{
  "experts_per_token": 2,
  "groups_per_token": 3,
  "steps": 6566
}
Below are experts of layer 2 (counted from 0) of a mixture-of-experts language model. Rows are named router (the router's row for the expert), up (a neuron's input weights, with its number), down (a neuron's output weights, with its number) and show model dimensions 0-159. Each number is 50 + 15 x the weight over its row's rms, rounded and kept within 0 to 99.
Before each expert's rows: "comes before" lists some tokens at least twice as common just after its tokens as in all text; "comes after" lists some tokens at least twice as common just before its tokens as in all text. This comes from a sample of Wikipedia text that the model never trained on. Tokens count by the router's weight.

# expert 25
comes before: "0", "1", "2", "s", " pm", "th"
comes after: "2", "0", " P", " F", " t", " C"
router:69 14 58 47 36 39 56 59 41 70 32 71 60 58 42 44 38 35 64 55 52 66 53 53 61 85 59 71 41 46 50 46 48 52 43 75 66 44 37 51 32 44 52 60 59 48 42 49 02 39 49 41 53 53 34 18 46 67 48 52 52 52 79 59 54 45 41 10 43 43 51 59 50 38 73 59 25 32 61 46 63 67 52 50 26 63 68 59 39 35 38 50 63 14 31 56 41 13 86 54 52 37 40 61 41 63 44 30 53 40 65 77 57 26 69 54 57 42 47 75 59 33 31 50 72 71 54 75 83 24 43 51 31 65 37 41 48 60 57 43 41 52 59 55 44 49 47 66 52 57 45 68 61 56 41 31 86 52 59 31
up0:57 43 64 42 51 30 45 41 33 54 67 26 64 24 43 48 45 82 54 17 67 33 59 62 41 41 52 68 57 92 47 59 41 38 63 62 65 99 54 54 46 69 61 54 59 58 32 33 61 62 52 74 36 45 92 64 45 41 52 55 42 68 53 12 65 34 10 49 24 53 49 70 44 51 58 37 59 49 70 42 21 49 69 44 53 26 42 48 45 46 57 52 50 45 62 56 34 50 59 66 46 57 59 35 46 50 77 37 44 42 73 50 46 67 27 72 58 55 24 49 27 72 41 49 27 31 52 54 23 69 55 61 62 53 46 77 66 42 55 43 36 52 56 35 44 59 36 43 33 53 38 37 51 45 44 23 51 68 39 46
down0:45 65 33 69 50 50 44 61 60 36 72 65 46 45 57 35 73 23 64 57 59 50 48 51 21 48 34 53 71 28 57 59 61 41 58 47 42 65 54 61 70 65 48 64 70 30 46 59 55 29 13 60 54 44 35 27 84 31 69 57 55 58 65 51 55 34 36 46 48 48 60 30 48 48 70 49 34 41 49 75 67 73 68 42 44 71 35 44 60 50 55 34 53 73 58 69 34 58 49 76 74 36 41 58 53 62 18 46 33 81 47 36 51 61 50 43 73 34 58 51 16 77 44 56 33 51 69 49 44 17 61 47 67 34 33 19 40 37 20 37 26 54 46 49 77 38 56 39 31 41 27 54 80 58 60 58 66 56 38 43

# expert 13
comes before: " of", "ing", "s", " to", "ed", " in"
comes after: " the", " a", " The", " and", "'s", " to"
router:74 28 53 58 55 49 70 46 49 53 40 52 33 81 47 77 30 37 43 46 55 66 39 59 51 58 34 86 45 54 58 42 49 55 42 73 65 47 29 60 44 50 25 66 65 40 60 64 54 51 67 49 66 50 57 42 47 49 63 62 58 35 82 34 44 64 56 18 60 44 50 41 41 64 52 50 25 44 73 62 50 39 47 63 37 46 47 28 36 51 44 32 55 34 26 45 57 25 81 26 21 57 59 66 67 27 27 61 42 40 39 32 50 56 78 52 59 65 56 49 25 50 52 43 60 40 63 67 56 12 34 27 45 54 61 37 39 67 51 52 24 41 41 49 08 55 67 57 83 39 28 48 63 81 48 56 82 56 70 48
up0:41 54 28 29 54 42 42 48 62 50 54 66 61 57 22 31 55 59 60 43 51 53 44 38 57 48 42 60 24 61 42 37 31 40 58 45 46 63 55 45 36 51 44 37 54 52 31 15 42 27 28 56 65 27 63 72 83 32 63 72 46 60 73 41 26 81 58 59 22 65 55 81 67 48 38 74 48 44 54 31 32 35 71 52 59 77 56 55 21 52 58 61 21 41 57 49 46 52 30 86 72 41 41 85 37 35 30 76 50 69 50 53 75 43 50 63 52 22 36 46 47 53 72 80 49 50 52 39 58 56 62 75 45 40 79 39 27 54 53 51 53 52 35 57 51 40 35 55 69 47 38 29 61 46 31 59 39 25 44 56
down0:24 46 58 42 53 30 50 39 51 63 75 23 36 41 30 57 60 43 84 52 34 49 28 42 68 34 75 31 56 59 65 51 59 45 70 59 75 44 46 35 71 57 51 52 47 56 33 42 47 25 55 48 26 66 64 71 61 49 51 70 51 73 52 39 44 53 72 81 32 35 64 82 36 50 48 59 57 60 38 45 44 66 61 30 78 38 49 44 31 62 39 55 25 27 29 68 39 77 67 34 54 32 26 58 53 46 36 70 26 74 36 38 51 55 31 51 57 28 51 38 31 52 48 59 54 53 56 37 59 26 54 61 37 28 58 69 57 64 41 35 50 59 53 68 55 48 51 39 46 36 54 32 94 89 51 51 63 18 43 57

# expert 8
comes before: " a", " the", " to", " in", " by", " as"
comes after: " was", " he", ",", " He", " and", " It"
router:71 00 74 44 54 54 46 51 50 38 45 48 34 50 45 60 26 53 51 47 53 48 36 62 59 64 55 49 09 43 61 46 60 54 29 65 54 62 70 85 51 48 50 48 79 53 52 46 43 51 70 48 71 39 72 36 46 44 41 50 74 32 74 66 31 64 49 29 43 23 41 48 48 59 52 43 05 29 53 44 37 42 28 65 50 46 74 33 17 17 46 44 63 47 37 58 62 30 71 63 61 48 61 48 57 40 33 42 39 62 61 51 48 45 85 39 50 53 54 63 56 74 51 68 57 54 34 46 60 31 40 43 48 31 47 56 43 79 61 66 34 46 64 27 34 67 43 72 59 32 43 45 36 80 26 64 53 27 41 50
up0:37 59 54 59 54 53 25 99 75 35 43 51 57 45 58 24 64 28 51 59 54 53 61 33 34 40 58 68 36 51 54 34 46 62 44 40 75 78 84 74 54 59 53 41 31 46 52 37 36 17 26 46 66 51 81 37 19 29 48 28 71 47 41 52 52 47 72 62 74 54 48 58 75 85 47 60 52 38 40 31 44 12 68 49 48 32 34 18 37 77 60 43 29 73 49 36 44 58 65 45 36 53 47 61 86 45 50 60 45 43 43 51 35 33 51 45 64 31 39 46 34 67 68 29 47 43 50 41 30 46 61 55 55 41 60 46 49 52 84 42 51 58 37 44 46 55 46 49 22 63 26 44 55 49 44 48 38 61 52 41
down0:67 45 38 56 20 27 20 58 45 49 40 60 39 55 58 45 40 62 60 61 76 41 59 55 36 61 50 38 41 88 67 69 62 44 41 22 31 42 52 59 45 33 59 44 62 34 26 64 44 39 53 35 43 38 57 29 32 57 57 43 44 53 57 56 59 40 63 50 69 56 59 64 44 64 43 54 76 65 29 72 48 45 45 42 17 47 39 79 84 63 62 43 61 17 61 45 72 59 42 52 67 35 33 59 43 42 47 58 45 59 47 39 49 73 71 44 45 49 49 36 58 32 63 53 67 39 27 67 65 78 75 69 39 50 29 62 48 36 50 59 20 50 27 19 88 73 58 55 45 37 68 64 51 31 51 60 15 22 58 46

# expert 10
comes before: "0", " ", "5", "4", " \"", "nd"
comes after: " ", "0", " the", "5", "3", "6"
router:64 27 42 69 45 44 57 54 30 53 43 56 47 66 42 68 44 58 59 75 40 53 31 75 51 57 48 69 31 40 67 55 46 59 28 61 68 28 51 60 25 38 51 56 69 53 33 45 36 45 43 53 54 41 61 37 48 55 52 51 76 34 85 46 51 45 69 17 51 51 49 36 34 48 75 54 13 62 41 60 54 47 24 64 45 38 75 25 24 41 38 41 64 47 28 37 58 28 91 42 44 57 39 50 51 28 33 26 69 52 36 60 70 44 64 60 45 66 68 70 44 69 50 55 39 64 49 58 41 24 46 22 35 55 29 64 52 53 42 42 27 47 47 39 35 36 39 71 49 37 46 61 72 91 46 62 96 40 52 46
up0:52 52 25 39 24 33 62 44 64 55 57 45 43 50 65 34 28 58 52 44 55 34 44 39 75 32 64 51 27 85 67 51 72 91 41 55 50 48 45 45 78 38 59 20 46 35 34 45 48 22 47 59 72 69 47 62 66 50 49 62 53 17 60 68 59 37 53 55 80 48 58 46 54 76 36 31 42 51 62 73 67 54 40 28 48 73 55 47 28 38 38 71 50 60 34 30 00 46 60 57 28 47 84 46 34 46 58 51 42 49 57 37 49 51 53 49 57 38 38 48 42 32 27 19 61 40 70 51 52 42 49 33 40 48 30 41 76 48 41 51 62 60 58 75 55 48 62 39 46 73 54 51 33 56 42 19 65 63 74 35
down0:69 38 71 74 32 36 52 23 42 45 67 45 58 45 41 58 50 54 67 83 49 73 75 50 61 42 48 43 54 69 55 52 42 73 46 35 56 23 35 52 70 56 48 43 39 28 29 41 56 41 37 70 50 30 57 71 47 47 39 53 89 40 35 53 00 78 60 31 21 62 59 28 55 42 32 83 50 52 58 58 58 38 48 59 37 37 68 62 48 25 43 39 48 52 53 32 56 28 64 47 57 68 40 27 53 84 50 41 43 51 51 50 42 34 46 57 58 41 54 43 57 50 61 55 40 76 63 67 42 18 54 42 27 54 49 37 62 39 75 58 56 73 44 73 52 64 39 31 63 90 46 43 25 42 50 35 45 43 59 70

# expert 28
comes before: "|", " |", "–", ".", "7", "0"
comes after: " ", "1", "9", "2", "8", "3"
router:71 12 66 44 49 53 77 42 50 62 51 50 39 59 62 61 35 34 39 41 48 36 54 64 75 68 44 59 33 46 52 48 59 46 22 60 70 31 27 67 35 59 62 37 86 38 54 42 23 44 51 53 55 29 34 37 72 43 68 55 61 65 67 41 61 49 54 13 44 35 57 35 33 62 62 55 37 46 71 37 37 42 39 71 47 63 71 33 31 75 40 47 77 24 38 43 51 24 76 52 14 67 33 49 49 41 39 61 59 57 55 74 45 37 51 62 33 59 47 24 58 48 56 71 62 66 53 52 41 28 36 40 34 56 36 51 44 67 51 44 31 57 40 51 43 29 05 52 47 49 42 55 58 64 63 42 88 52 69 29
up0:64 63 52 58 42 43 34 33 72 66 40 56 56 59 66 26 56 31 36 42 62 21 48 43 64 55 69 72 41 70 29 38 69 88 52 45 31 65 65 26 74 45 56 09 29 56 75 43 56 56 38 54 29 68 76 55 76 32 82 60 77 34 67 67 56 28 60 31 34 52 46 43 54 29 46 75 75 50 59 54 60 32 52 54 39 48 35 51 51 55 63 34 62 28 65 50 49 47 30 51 38 52 50 52 45 51 36 53 54 20 27 52 45 36 53 38 77 59 41 35 33 62 58 40 79 50 56 46 51 65 35 47 55 58 41 66 46 39 58 37 71 50 47 17 42 35 63 72 70 76 46 41 67 55 20 58 51 68 64 53
down0:38 87 56 56 49 62 70 48 53 46 53 44 31 61 50 58 43 45 50 33 42 43 71 60 66 73 18 57 49 66 39 40 79 32 52 19 43 40 48 42 49 53 69 57 48 47 36 35 73 42 63 33 27 76 23 30 58 48 36 41 67 62 57 53 76 60 43 74 62 49 49 35 40 37 38 59 39 28 53 61 69 36 46 51 32 39 65 65 39 45 78 49 29 45 19 65 56 19 38 62 61 43 55 30 56 56 29 85 44 45 48 38 53 42 53 36 57 22 40 73 38 43 56 32 61 69 66 24 89 47 47 40 48 53 33 42 43 70 55 49 64 65 54 34 70 52 16 71 62 25 32 64 69 45 42 61 56 72 68 53

# expert 30
comes before: " the", "9", "8", "7", "6", "5"
comes after: "1", "\n", " |\n", ".", "9", ")\n"
router:56 11 45 55 59 58 42 66 37 48 35 45 58 79 54 35 49 29 42 67 50 55 44 74 62 64 41 70 14 52 91 34 57 51 29 54 72 35 50 58 59 59 65 76 73 30 48 40 35 48 68 53 65 48 48 41 56 45 53 47 70 53 71 36 53 64 41 22 67 40 58 59 53 50 70 50 23 55 71 54 61 40 47 46 39 37 49 36 50 62 38 49 80 06 33 47 61 23 68 60 43 56 30 48 60 22 38 57 46 55 55 75 53 41 80 59 30 42 57 52 40 42 48 63 81 47 24 70 36 34 29 34 57 62 17 52 63 32 53 45 61 44 47 38 36 57 25 55 49 56 34 65 68 72 48 63 60 28 66 35
up0:44 49 35 56 55 50 53 69 60 70 54 31 47 39 69 56 38 56 24 38 42 48 28 53 76 68 49 73 55 43 39 49 63 51 57 44 15 51 48 64 49 36 36 66 53 62 62 80 47 50 50 40 41 17 57 54 53 32 36 18 29 67 99 34 70 51 72 49 42 68 41 20 51 39 26 57 39 57 38 43 66 47 58 51 40 30 45 65 50 50 53 63 44 34 41 39 62 45 55 70 49 27 54 38 33 34 29 40 44 54 84 64 43 60 73 55 59 39 30 94 62 38 52 65 41 46 43 85 54 68 56 48 56 49 70 34 24 49 58 30 64 61 23 43 39 44 72 53 53 62 66 38 56 40 60 76 44 48 76 42
down0:47 54 55 14 64 40 57 27 48 55 77 51 57 47 53 61 61 35 36 48 67 53 43 31 30 63 38 74 51 32 32 44 41 43 56 33 55 74 44 66 78 48 78 37 60 67 44 49 42 38 54 56 52 40 47 78 56 57 59 24 25 79 44 20 38 61 56 54 62 42 87 42 39 51 55 35 81 19 57 22 46 56 66 51 25 67 54 29 58 32 56 41 48 33 53 39 52 34 32 47 54 87 55 43 74 59 14 60 65 34 59 28 44 46 62 59 42 65 79 84 53 51 66 36 29 70 50 46 81 41 43 70 48 43 59 48 41 36 47 81 44 43 57 57 48 50 64 42 54 37 50 43 39 49 59 64 20 54 43 38

# expert 5
comes before: "9", "0", "8", "–", ";", "st"
comes after: " ", " R", "R", " r", " S", " V"
router:70 10 64 57 64 66 67 50 30 47 21 37 64 52 62 43 38 43 35 35 54 60 48 77 41 46 29 59 29 40 54 43 64 48 35 72 84 29 55 53 39 79 69 73 74 53 34 48 33 47 62 62 39 26 55 30 36 55 38 42 44 52 65 48 55 49 42 04 60 54 58 46 61 53 39 47 45 48 59 60 66 61 57 45 33 33 49 54 32 57 45 39 43 40 44 57 55 12 98 52 58 60 40 61 63 28 33 59 44 57 52 60 58 27 80 76 42 77 33 55 55 77 46 40 59 66 39 60 31 30 46 55 39 60 40 68 40 42 50 40 43 34 61 43 45 38 44 63 60 25 30 46 43 58 40 47 90 36 63 32
up0:39 59 50 40 71 72 40 52 60 62 34 48 67 48 66 55 55 48 68 57 62 33 47 70 08 37 55 17 55 52 36 35 53 48 74 64 59 62 28 62 28 47 50 44 38 45 51 46 46 32 37 56 61 46 45 29 41 34 75 23 59 40 30 66 38 42 75 49 53 61 39 41 45 66 44 43 46 54 30 32 57 28 29 45 44 59 32 68 34 45 24 52 60 80 71 67 50 55 77 25 49 54 60 34 69 65 28 83 44 60 56 55 71 67 70 62 57 89 65 30 60 56 45 45 40 47 44 40 45 50 35 51 47 66 56 36 44 80 39 46 54 61 38 56 53 62 64 64 88 58 13 77 52 49 30 35 74 44 68 37
down0:47 78 45 51 49 61 42 45 46 37 41 51 81 49 66 36 44 50 52 63 75 31 64 23 61 54 42 51 84 59 63 80 48 37 55 58 49 60 36 54 68 46 46 75 70 40 52 41 56 47 28 77 48 01 45 48 35 14 45 46 30 36 41 43 55 61 65 49 75 58 42 38 27 40 57 53 42 27 45 52 41 31 36 54 46 71 23 37 58 64 47 59 41 56 47 42 25 50 48 51 22 76 55 58 39 38 47 42 61 47 43 47 47 71 78 25 38 45 48 42 84 58 46 57 59 68 20 70 64 30 60 60 43 52 20 81 45 55 52 49 41 55 70 41 53 77 64 35 67 53 49 18 61 69 74 57 57 46 32 37

# expert 21
comes before: "1", "2", "3", "4", "0", "5"
comes after: " |", "|", "2", ";", ",", " in"
router:78 08 27 48 36 54 47 62 44 67 55 41 29 69 37 76 31 51 54 45 27 70 30 65 57 75 47 64 36 38 60 47 56 38 30 69 67 30 61 56 47 50 52 59 69 65 28 56 35 43 59 55 67 45 63 21 57 52 58 25 59 46 75 45 55 55 35 17 64 48 57 52 49 39 47 29 32 62 51 46 46 48 40 37 33 47 75 30 28 80 32 38 63 53 28 41 56 25 78 42 51 54 60 65 48 32 39 57 59 56 43 81 59 43 81 50 60 58 50 69 57 39 48 51 60 49 66 71 59 18 33 40 49 48 41 61 43 58 36 25 42 39 41 44 43 53 15 73 66 53 40 61 61 79 35 29 71 57 57 25
up0:55 53 40 76 54 67 43 27 49 42 72 62 26 37 80 15 66 22 33 75 49 32 65 55 67 70 53 56 69 36 34 59 51 77 41 50 58 78 35 74 35 57 38 45 59 56 50 67 34 30 56 49 50 40 31 41 36 39 34 54 34 30 50 63 66 56 74 56 26 53 58 49 47 52 36 62 28 48 31 71 46 48 39 45 48 77 55 34 26 59 40 46 94 56 71 45 42 61 54 34 66 71 25 56 42 16 77 75 49 38 46 46 60 45 44 70 38 16 37 64 43 11 24 49 68 47 57 70 50 42 65 43 53 63 47 36 45 64 57 64 34 50 55 65 36 44 42 50 67 66 36 54 40 52 49 37 51 60 43 38
down0:56 56 73 57 49 44 48 48 59 54 50 42 71 26 42 67 56 59 49 65 47 62 35 33 40 38 21 69 32 72 62 54 38 67 48 00 67 64 26 58 59 66 51 35 46 44 33 40 68 40 61 55 56 29 56 41 41 25 42 44 68 39 61 71 40 79 68 48 39 53 40 43 45 34 85 53 71 24 60 35 95 41 71 57 30 56 30 62 31 56 67 36 53 34 32 70 43 69 50 51 52 41 82 32 54 62 47 32 57 70 40 59 84 45 75 45 61 49 61 58 63 23 45 53 58 39 49 30 34 32 35 43 51 46 61 48 43 58 42 34 60 58 41 26 66 63 32 59 35 80 41 55 51 63 18 43 62 57 44 49

# expert 24
comes before: " ", "ag", "aw", "ak", "C", "/A"
comes after: " |", ":", "|", ";", " of", " in"
router:70 17 57 56 56 49 61 52 40 55 51 41 36 68 56 70 48 32 44 70 58 63 33 62 67 65 52 53 42 40 75 23 51 51 26 79 69 30 41 41 39 62 50 68 68 44 42 73 23 45 56 56 57 51 53 38 54 41 58 46 58 38 75 64 62 32 32 14 68 52 70 54 46 53 50 41 21 56 47 29 56 53 25 67 24 35 66 32 41 45 54 42 52 57 68 44 55 18 74 40 60 67 29 57 33 37 47 42 43 57 50 63 71 37 48 51 48 69 53 49 31 54 70 45 76 56 63 57 57 32 37 42 34 57 38 76 63 69 45 40 55 37 13 28 44 60 27 82 58 49 21 68 44 77 57 50 61 51 73 12
up0:45 60 52 35 97 72 46 40 53 51 53 58 59 34 42 69 65 30 41 51 37 05 26 56 54 45 26 35 28 70 60 67 46 78 32 73 54 58 50 56 29 54 43 70 50 52 29 60 57 38 28 67 46 54 57 66 26 53 33 68 36 35 35 52 50 42 54 54 57 62 22 62 65 34 42 40 53 43 47 51 58 42 34 34 27 49 33 74 68 64 50 63 50 40 16 53 76 48 66 44 78 51 44 55 42 47 22 65 45 40 62 60 33 83 54 58 16 43 72 35 64 49 48 53 34 48 49 46 64 53 24 54 59 75 72 35 40 58 47 63 10 50 45 37 38 75 46 49 42 46 63 50 54 46 63 78 45 26 46 57
down0:48 45 62 53 47 40 22 39 44 69 28 52 70 48 66 48 48 47 39 52 29 50 70 52 55 16 42 38 42 79 35 50 46 42 38 48 33 57 24 96 39 44 61 31 45 78 37 45 80 50 55 48 53 50 34 50 75 60 63 71 56 21 46 37 46 48 46 54 48 48 59 59 26 57 57 83 81 50 56 23 22 50 43 57 41 65 47 73 53 64 54 48 59 21 39 37 67 58 51 63 47 47 46 60 42 66 61 68 54 28 60 66 63 52 45 36 64 59 57 51 61 57 61 52 39 57 87 57 60 17 70 59 30 15 42 52 38 54 20 21 52 69 55 37 33 32 44 42 40 66 37 63 52 37 63 40 88 58 32 42

# expert 22
comes before: " ", " —", " States", " \"", " +", " −"
comes after: ")", "0", "3", "4", "7", "5"
router:55 28 48 52 68 59 71 43 45 55 23 56 45 69 46 80 46 34 60 50 67 51 53 65 56 66 59 48 37 54 71 55 56 27 28 53 67 46 64 46 51 46 49 59 49 33 65 62 23 32 57 58 47 46 42 38 44 46 51 62 74 31 86 36 68 61 58 00 60 56 47 51 38 56 48 42 06 63 55 41 63 49 31 52 39 29 70 42 31 28 36 49 79 22 28 46 64 24 99 54 40 52 35 55 47 40 36 49 50 62 52 54 58 40 60 61 35 63 51 50 75 46 39 59 41 57 68 54 54 33 40 37 28 48 29 55 33 61 64 36 40 42 39 47 33 45 32 69 52 30 56 71 41 75 45 37 79 59 52 17
up0:43 67 76 49 72 64 56 22 48 49 64 24 39 49 44 26 50 47 44 58 62 40 89 30 42 57 69 27 50 57 30 57 57 63 72 48 48 60 43 52 59 40 54 81 54 61 49 41 53 70 58 58 50 33 81 61 44 40 46 48 62 69 32 62 20 45 50 65 42 52 50 51 57 59 67 60 71 47 46 38 44 48 36 55 47 40 16 81 67 78 58 69 54 73 43 41 28 59 25 32 58 30 30 49 54 42 48 24 59 53 15 38 34 34 38 55 32 33 45 53 55 26 46 35 37 61 37 25 54 47 56 22 60 39 59 42 75 46 26 62 43 57 45 60 63 77 58 55 66 67 42 40 46 23 88 31 35 56 75 63
down0:47 47 59 36 37 44 46 52 41 65 21 31 55 58 71 31 25 41 50 67 35 54 45 74 41 58 47 50 46 63 46 23 60 39 17 82 62 39 29 44 21 54 68 51 44 61 33 52 36 53 68 30 77 67 66 33 48 54 50 68 05 37 62 46 54 41 40 57 19 60 70 34 70 60 57 37 51 36 67 30 64 53 44 33 63 37 63 26 47 61 63 40 51 80 60 46 65 33 76 64 64 53 62 53 57 46 46 39 36 51 60 69 64 60 74 55 49 34 56 22 45 35 71 59 64 51 30 52 51 73 58 38 43 49 41 74 51 55 75 37 56 52 36 36 23 69 52 16 35 50 51 56 74 71 15 62 56 57 51 45

# expert 12
comes before: "9", "8", "7", "6", "2", "5"
comes after: " ", "1", " (", "om", " Mar", "os"
router:63 06 47 61 57 49 65 41 41 58 42 22 44 63 46 60 40 70 63 52 37 59 51 74 41 48 48 68 25 38 67 52 71 41 34 83 68 41 49 64 36 58 71 44 67 53 47 37 39 40 49 45 59 70 36 43 47 41 63 30 51 19 57 48 54 41 36 16 47 25 82 62 48 67 55 56 34 58 80 50 52 54 34 50 39 44 71 34 28 71 33 19 57 27 49 40 54 04 60 31 82 66 37 48 58 32 22 65 55 62 59 52 51 41 87 38 45 60 54 60 47 56 64 54 44 53 45 45 46 32 31 31 53 67 48 61 33 42 63 44 46 37 49 61 46 76 25 75 61 49 46 43 38 65 46 42 75 45 70 41
up0:49 40 06 40 64 67 40 31 52 63 54 41 39 59 40 43 52 68 44 46 28 70 38 33 46 38 58 82 33 51 49 51 58 39 45 70 52 42 30 65 95 58 36 33 43 43 39 47 37 49 61 30 55 35 51 72 88 34 42 52 67 38 49 41 63 53 51 58 50 57 59 62 54 26 48 38 41 35 63 48 25 54 37 43 75 33 42 57 43 63 56 33 54 31 65 20 70 50 34 32 46 62 88 53 70 31 43 29 44 32 47 41 67 49 66 49 34 49 23 30 45 34 78 41 50 56 49 44 40 49 25 47 36 60 57 47 56 59 85 54 41 61 57 70 50 34 27 88 81 47 66 74 67 57 63 64 52 57 68 43
down0:69 55 37 56 61 60 37 50 37 49 77 43 27 50 45 49 35 35 41 53 52 51 37 53 46 50 51 57 39 62 65 73 60 44 66 52 62 49 37 60 43 30 52 45 56 76 51 75 41 74 36 41 42 56 53 31 49 23 51 69 54 74 37 62 80 58 63 78 63 38 60 57 72 67 49 61 35 45 73 32 55 31 76 46 43 48 46 45 45 38 46 48 44 52 56 47 25 58 48 60 45 36 50 69 38 69 53 25 57 56 50 28 63 58 61 44 50 52 42 51 24 52 50 10 29 54 76 53 31 64 67 48 31 18 59 55 49 37 57 71 44 46 25 58 78 35 54 20 00 41 32 62 44 99 69 50 51 57 31 41